config.yaml
n_experts: 32
d_expert: 160
d_shared_expert: 0
activation: "swiglu"
moe_layers: [0, 1, 2, 3, 4, 5, 6, 7, 8, 9, 10, 11]
router_score: "sigmoid"
lr_router: 0.00287
vocab_size: 2309
tie_embeddings: false
optimizer: "muon_variant"
lr: 0.00684
beta1: 0.93
steps: 4699
dataset: "wikipedia_en"
Below are experts of layer 9 (counted from 0) of a mixture-of-experts language model. Rows are named router (the router's row for the expert), down (a neuron's output weights, with its number) and show model dimensions 0-63. Each number is 128 + 32 x the weight over its row's rms, rounded and kept within 0 to 255. Numbers have three digits each.
Before each expert's rows: "comes before" lists some tokens at least twice as common just after its tokens as in all text. This comes from a sample of Wikipedia text that the model never trained on. Tokens count by the router's weight.

# expert 5
comes before: " The", " He", " In", " It", " he", " She"
router:191152142139103149118044134154154098105148172035150140202104121189156140147077166119165132125097101058138180104128118076095119112143042151104068169127138103166179153137092072156116154162124129
down0:147101165127141114155124128123141127082255156199099125131160070146117172112100170120102102147178114097122126120125073146152085155076110170129115104119149131153137172083148121124151123073132092
down1:132135045096108131097147128146126094134114146124094107132100141147146117183115120087114101107119110067204158115135061095065078137157078133161095146104178153051123091073187129055160091105097125
down2:137145169027104173153122135132089082165080086110106075129098080089111085095128156126186101151175154149087147087138178167118157139130139105164200144170105069106114131107169148071114154161122159
down3:146141110119087120122096154115113138202154125134156191117149083169178099107070146084138155106113189103155145150100118175094163181138132114104113189124131075130095146075137142104067143095108141
down4:126139187142107118143114165066172113161113120177115124114127128177173117154099098181126193095110088134168111090126138145087126213145149107156143142223097102059058130118091153102155111118177112
down5:161170134138078165176129072160133108045149116100109089114145126176158131124131111155147134216114088157108105145100160172201138165138123107137179110132101160125175133091094119152105139154165193
down6:138142098159128119047092136134142123169148111115162119075156136077139076141163142130104106069112144089083152132154057186168104153121144083102095136156139152124130147061116143161124132146119155
down7:119099136180105110143121143144152111117118170135167181120151177139131132163123084101178076094100083108146156167124187169169100180123109139116141086182120069112114099114169165073134112078150194
down8:104123180126179163126128073100117127167118159187145064197054128096115122130124103085157112127136145128100082064079085136164112196153185141145119077144089140113063126089131127096124137176169169
down9:146108162176178125105130127149121157112140162174142107100125077144127159112102118083106126176146124090114137107083148115098083127184094081141118126102090098083135049155094138149135085091046080
down10:134163161135106117103149195152138127118140138111169166120081090155121081068154121166099069110109192097151085123122123136154053088181153127138111115068185162119147153129171079123112133099154121
down11:051101110146106133165122152153128144106135136142143108122128106084157159128128121180139076131138124109142070146144093169153177092131136194146126138102135136084130212171054203135091129119103125
down12:120151084117138137144127181141112127086103131114077123122094101163142167182132120205135125148145112188164136155104111126148183103141171074124074122203114138150074101116086157096093134063115138
down13:146092143144125157127087106113127126117161163129160077140145070163142134157170122128129118114131132084161121110149152078062096178110098142124127119139194089118159118071125088134141158097147156

# expert 1
comes before: " ", " M", " S", " R", " D", " C"
router:144144181066073191110069107168118062161142126132075100115116081126083143178098166099106123121109147102154168101122121052137140135158095196147143139096166169159148177102144082161157137101129175
down0:160103207084097190114140082156162141169158100142141122110138135106172180127063070132129176090130161053133093094135109102136151145158142102112132202105138124137125141188167133184128129149157112
down1:153180132140146097138145149135095115166161153149139092144134133117115193132083131140122188139140187089127128162067125086127125140154137094123161137164137167085130085134115180143123067107159146
down2:139128162145174116097177053142120116125131112080197145138124168190171167152158160039122134117106186103135105106058112111151144164134126121105131143217140095133129170104153141110134102116090157
down3:122098054126099182142139204111230104131130113137090110130126144143139113124133154155131109122060130159168174175134162193090135148142104155107125121181121119121135100199081095114096127132122125
down4:112115124148112117146122166115132171107103128127149166206109156162168169149166094114126130101183148157146127081216105147153160174119159108094095137136126126158131120180108136060129097111179134
down5:134167143080094171129133080101122092158160094124112150148171125161091163173056184150146092145116138098106121105172190100166114082113102129108094171134120145119122111177126124106104132170133145
down6:134168137132143119158182089120103100099109123124132135164067101047145132138096154185154138132123123159109152136094123121153122206085158090060133135051145081107117146145152144092137124139136150
down7:175117157156062158137116159093096107144141105165103134111153126121116149183114116176129067163149121168133158198121153160136120125099167135158090102101180118221166143162150113083102106100166114
down8:071136144163134092090118134145099104126061085174100170097087060106160093147141113152121155100155150123150116163127147111226160157168125200177114090144109116095113094151131117121153112093101111
down9:135134127090110134124073173127088118152082141092129125107088169170176105076133122136141128118139109151187084144128095135096171142076132102188124162152106152097155150101103194135092141152085158
down10:125129105130116066098157130146139133107139165100140148154118089163098144128135152176102108115153148141073136105114206146104115122154080073106132179124130182139089126090119156084101165140114175
down11:101043139110146153097169144127090125119149104087208172130094122113122146147119095124174149120155133121135087159111097200099168135157061092072187148158197133075058151168091128209098150125145170
down12:168106142202143174132118061109140156094196188156129091159167131141142115108178166167138143151131190140136165077123117129094061155166150164045061157141166117146151093139164150149101116087140107
down13:175116086133091117053166104133083154134050094125085190064162172143129100127069154148119120164105069115070152175110201093168134146138080103182122120097108162214133130142088084143095078125108155

# expert 29
comes before: "s", "ing", "ed", " of", " and", " in"
router:166128177137105155104098078138173126149170146120148055122121193139055171145097145087100121047109094093101140141190115098099133141117110130138168117085099162152119145069171128108099140172043133
down0:207090185103100093099108146089101109118133120123093099154143137152130173081085068161125133203081156111139171086111165105129132143178119088138105143152172080102153082175056116056052121157104144
down1:138136149128112140141139048073113088147123149162155149105150113108118070138089124180120130111124094107115143074051111096155146160080170111141099147084171122133031155088171140112094102068135157
down2:117151151142115151170146089114122141149196122136097113132110140205118103113088167144120125138138164132155113107128084104065071150112117115076078106169145094120176123143124135078117087136102113
down3:124094063204149145130131147155171174171094119146151085143154097142117144117114142144154160142117235136152146099112208139122186156138097149121138149067127072177131152149105135118147069136102177
down4:172130068096145198121121105208209078160139064113146154127124137138129148127101099076093129131109132134126147093136124151101172170115144044082135092117119122126133131123092139137101101166113123
down5:115173103107105113069183176175163134095076151130127163086110081145069155132077136163118122186137149131102162139184135094177115147132085123139039095110158193126200090156107139170158095129130138
down6:153149145092111146135125084116086096122138109151173105118126132084095072100064094152171145152157121113126163119080158137138080147109155145073168087124140108107109172181126088154113136122221180
down7:125183120123099145116139128134126142121145159131135094139131137150134173066133129139112103130096141102047115156104099071133049144139145189102160113086131203104101150104128096106117114145218097
down8:148094114139089103087141120111103193054122141116143177094125133090126107131114171147131096052119134155100117156099131127120103117115130107094150124076114115153177113115132145135143123066189097
down9:152129036194111157123158172157118168169115097123097111120149132159123109164065146180156062107138143219120125088153119164152141108140165113077106097129110131169111115117158088147125102070077131
down10:161147150108147095056136146124116115173153104156122091137163123123108135143118140112116131170138132155121175128155172100128149067132154140155158147157134116126126092117097134107122182117150093
down11:126123219174144152116136049102141102073150118082133098115116078040093133136119150123053135148087174187085059147075099107052096164093148146166104122174097139109105099085172109128136078116062118
down12:173183140124162090106169158114151134205139115086167081192066135132177122129143170114135161098122152089145131094121149108143140146159126152145109159146111172154155133142101146112105116148132067
down13:133085152160194114165175175118135151114119055111127142107118102066136094095085097143128143088169087145146104146163104044139105103150105102154193128143117123107157176148100122102103163175084109

# expert 28
comes before: ":", "\n", "ordin", "′", " name", "ates"
router:127161126153035147126067079178154103114197200115111135068097121107126139121123084122152130109109120146120122135084129143125140147089095169070119124115160124158168156154119148182123131143130123
down0:131213121197141133144124153135169122113099152162086137115123161163113142120129157115113094169128159133160111145103097152089126159123183087162142093153164127063137161208093192093129159098136095
down1:141096146054151153097148115123119108125111090167125125082165108106127158146178143169145138090081146137163136155114157142142078073099141116189097094208165123130161094117099093109134103203195114
down2:121150102153136139150070145203054059134106100130141150109106107125133121124173144129178109146102172151105168122155102183192125136144104126125136163122091082192139122138095099171136136150100158
down3:178128093105165154177084139193120101137129089087100123120111155094080103078136159062124115096171060050112107131130091131070137109078153145175178105134075142063128092140076205094101104139155103
down4:129141152108138049090126062180064128161094190057111119094103172168109175120184075130098149155154110114141106185146141119169124149084126119128180138163156183159107126153185153065133104153142112
down5:153119130165100122135129118132139122157140095164067124163159173063122116161148112236112120100134092101099086130123140138160151167139098140138110133079078156073134117139124117095126180152104113
down6:111098104161087141104117153184124167086109188072109128139115144179060162139151114113093169133159115144142112174137113162164179127190081062122113083068168162084125097119186145159111115084144110
down7:144170125134144159165142145069144147120114121130161121217149162134181082122136116122127131131151043191148105158142140166137144156169155119157145141175171143101134137081185107193139168113117140
down8:121075088182130133121111144099181099124098166185151166133138052114143123119152104156097155168088186179084119109143105143131166129094134111127122163177213150120165125165111133086166069148092128
down9:136165101123151162113151106146140099171154116118097155120171095172099138149138121182144131179179134151149144031118080138168111112141081152095190085104154148149079122105137135159123103165134121
down10:081101151061117151165075098141066087158120134172198073116110113129118146111121146161138133145159115097157067055115047137148141113140074155186185104123135056111083127134132129086151148111095132
down11:197148132190151114136146142114162111140116100205138094132102160180160121136165097144118101117122172128113085153090148110115145133110069062122165170126142134146084124160125135066167125222135133
down12:086093110103149157084182137129142147053138118146158078070129149170110094154098124113113150122126100127109137127140176083137048080115140113187088111093058088149099087111100108138065148095085179
down13:115196181203140137120168169122171177121066161131209122114130127148104165136111082151188063105161133123161096138119093149134097068139125161151136177109098165109082143088100145132107087090133102

# expert 13
comes before: " |", ".", ",", "–", "0", "th"
router:162128116152125196099062125133144071171165119104149125196080139126101157146129187112119127104089059097111146061104115141134114127135101135106090157081083112113124171077127151135167136087068151
down0:087139149107056096146108155189144147147196125196071137146160127104098136182131156134171117157106156181145144136113134155091096133136096166124169159151179132134155125193118118169121107118116094
down1:130141120103115092112101077175139108128144151140137123117115105053163141173188179174155101123147104141077154137089127130157099105071100093131145110122171127114177053125104150196123144083114181
down2:121151108141160158104094090092136137131183103129136136162102148098120108114152088138144102120151127130077121126124092122112055202128080141122071078105116131127142136118135136178110221083116146
down3:120154113112113170089051132143139152112071131110159150142074121101119087130097037075102105105120174118092097143102141128152162093112091083149183102111140116164111132141081133148169144133103146
down4:132119052111172080122146127115095110045182124115084140077110088113094169093121058097091147110094094061180126096186118128122095138181158116141096159137183122145120144095114151130162107102132120
down5:139145095104073044035178115139164147111109177047139141101118127101143139179154150136132133080149127126145156150083132127175108129109105115124109145078134101150133180126094099126107166117096202
down6:108138104139138121115162149154135091095077187116136132107128074130066115133133080106070102154107151169174127115162108105102127080105144124121112133053156101200077144093081134197095074154083146
down7:128144106090124135116078127122073113164145053144157161096173106081138103095136115095181115091136111147077154127126111140098089138158120055070146133167110074151150083159171127070135035134099125
down8:111120082140101118147108123131124057103110138157202105074119147132123133142124148105130136140159112136139119100112120095164149158103148114115084151118131184132117110150154146109130069135192145
down9:055144117098133127129145150090149094163125149119162088126136063131135117090110175126155131045112076147115096115122153109167178160068153096080179153182143064133140122126149111111190184117069113
down10:103084192088122156103163146073136118105093170126155192146144169144165162123098071146125141119103070156123128171127124166111145131132164109173147168116125101092114147177153174136107163157133155
down11:108153128115128115145144096158160054136162138115084196174176131130175090103148151106066129095098099087087077110103132103083163157139108099165135188033163111088097105107128071126065138159092076
down12:126153131189105064131144185121083095186097173150115122131155056046097155132132126149121139129073127164153155140137151116167130158110174152145092129168119067161128104118142071182119065129094153
down13:185075130134199125101150064166148133154097160118108106113165062112123111096086145106125064061161137180140162119178166101121153173139180075144171181135141173111156176133081075077133103139140078

# expert 0
comes before: " of", ",", ".", " in", " and", ".\n\n"
router:142088151113087189118038118170180066107124117105122160131086117129109149145139136079149119116133049106108154096125132079175126153105109148140099159074150097162183136078176084142143154115069155
down0:110180117181102143152118081163110151132121137129097131140101144125109136084090124127095199146104144156142106131110115125142138138138127104136091128148125122094191100119162142094111142124167127
down1:078120151104169083123102060100102163075118145093088131144109164159154175102112118150089156092082160130171128172098090093101160137140169173176126155139118116173132099130136177144068125072161101
down2:093109157170101151135051055137074087171128138144158146145068152109120175170102101132124173105096136138149093106114053109127126177103103089200069111176153093113151165189151150107110136113075115
down3:157124198194066155098177175111047097143117127151167116119145077097141119102139179084130107083141104166134111183145129107106151172182133149129143078139171147126170112119089152133155139108141103
down4:161097077102114150161129155196106086195122063151157120162114088163148100135067142152128046148156146140136109127075123106125144099103123150154119139091157138132153173105104139109112058218156103
down5:150106095119164131087127200113109173118111089164119111157154132133159131118101082145198142166126103135131100129133112097100157061162133091093158152112105132148135100095127117069157119113163142
down6:115137125128148150130137133191165144131093164094150144204125132144154149105112112184101106112111100140087111138095172132161134169155092137134211135096153130137108124141143122099103177099136065
down7:147119096129112105118094119193109184181150097163098125150110081175056145126102141104109142136123150096119112109148153092132152126099175084162148120152171153165114129125153099074136170081106063
down8:123121111138162157115086107115133093102110122081101109160133155159133138168147126089133163129143139100092160125082146155102090136114087105122091141208145148154137173053150116102105187167177143
down9:122135112077127091109152123125167114088123083163116141146090131090081151124190141077105105096132131141176132091090136063125144185089129118060124082108085156125136141106160137087133124194202168
down10:152092110165177095156107174122149078143091080120094118075143107130193132103137186125111149108172125120149116053093168166162147095065097137156166155099155136169148150135179133140118148140133137
down11:140126165148121103141159101095083145154168112095186118172180091163132122089135192095149154102143115104100154086169115182045122123123110110131113141109151125173191174173140122112091129123099177
down12:094130072154116149111151108111107132133196127147109099124121103119106179123156116112100093152172104181070143076136152094190156143123093116096155121084111168157129140165123164118114164190193173
down13:110132115112100171110146147094121126156092131170145122084137080080142119152069219144097111128190146149152193104162123088119118155128138140103109089107111094150139109144076093125128146124112112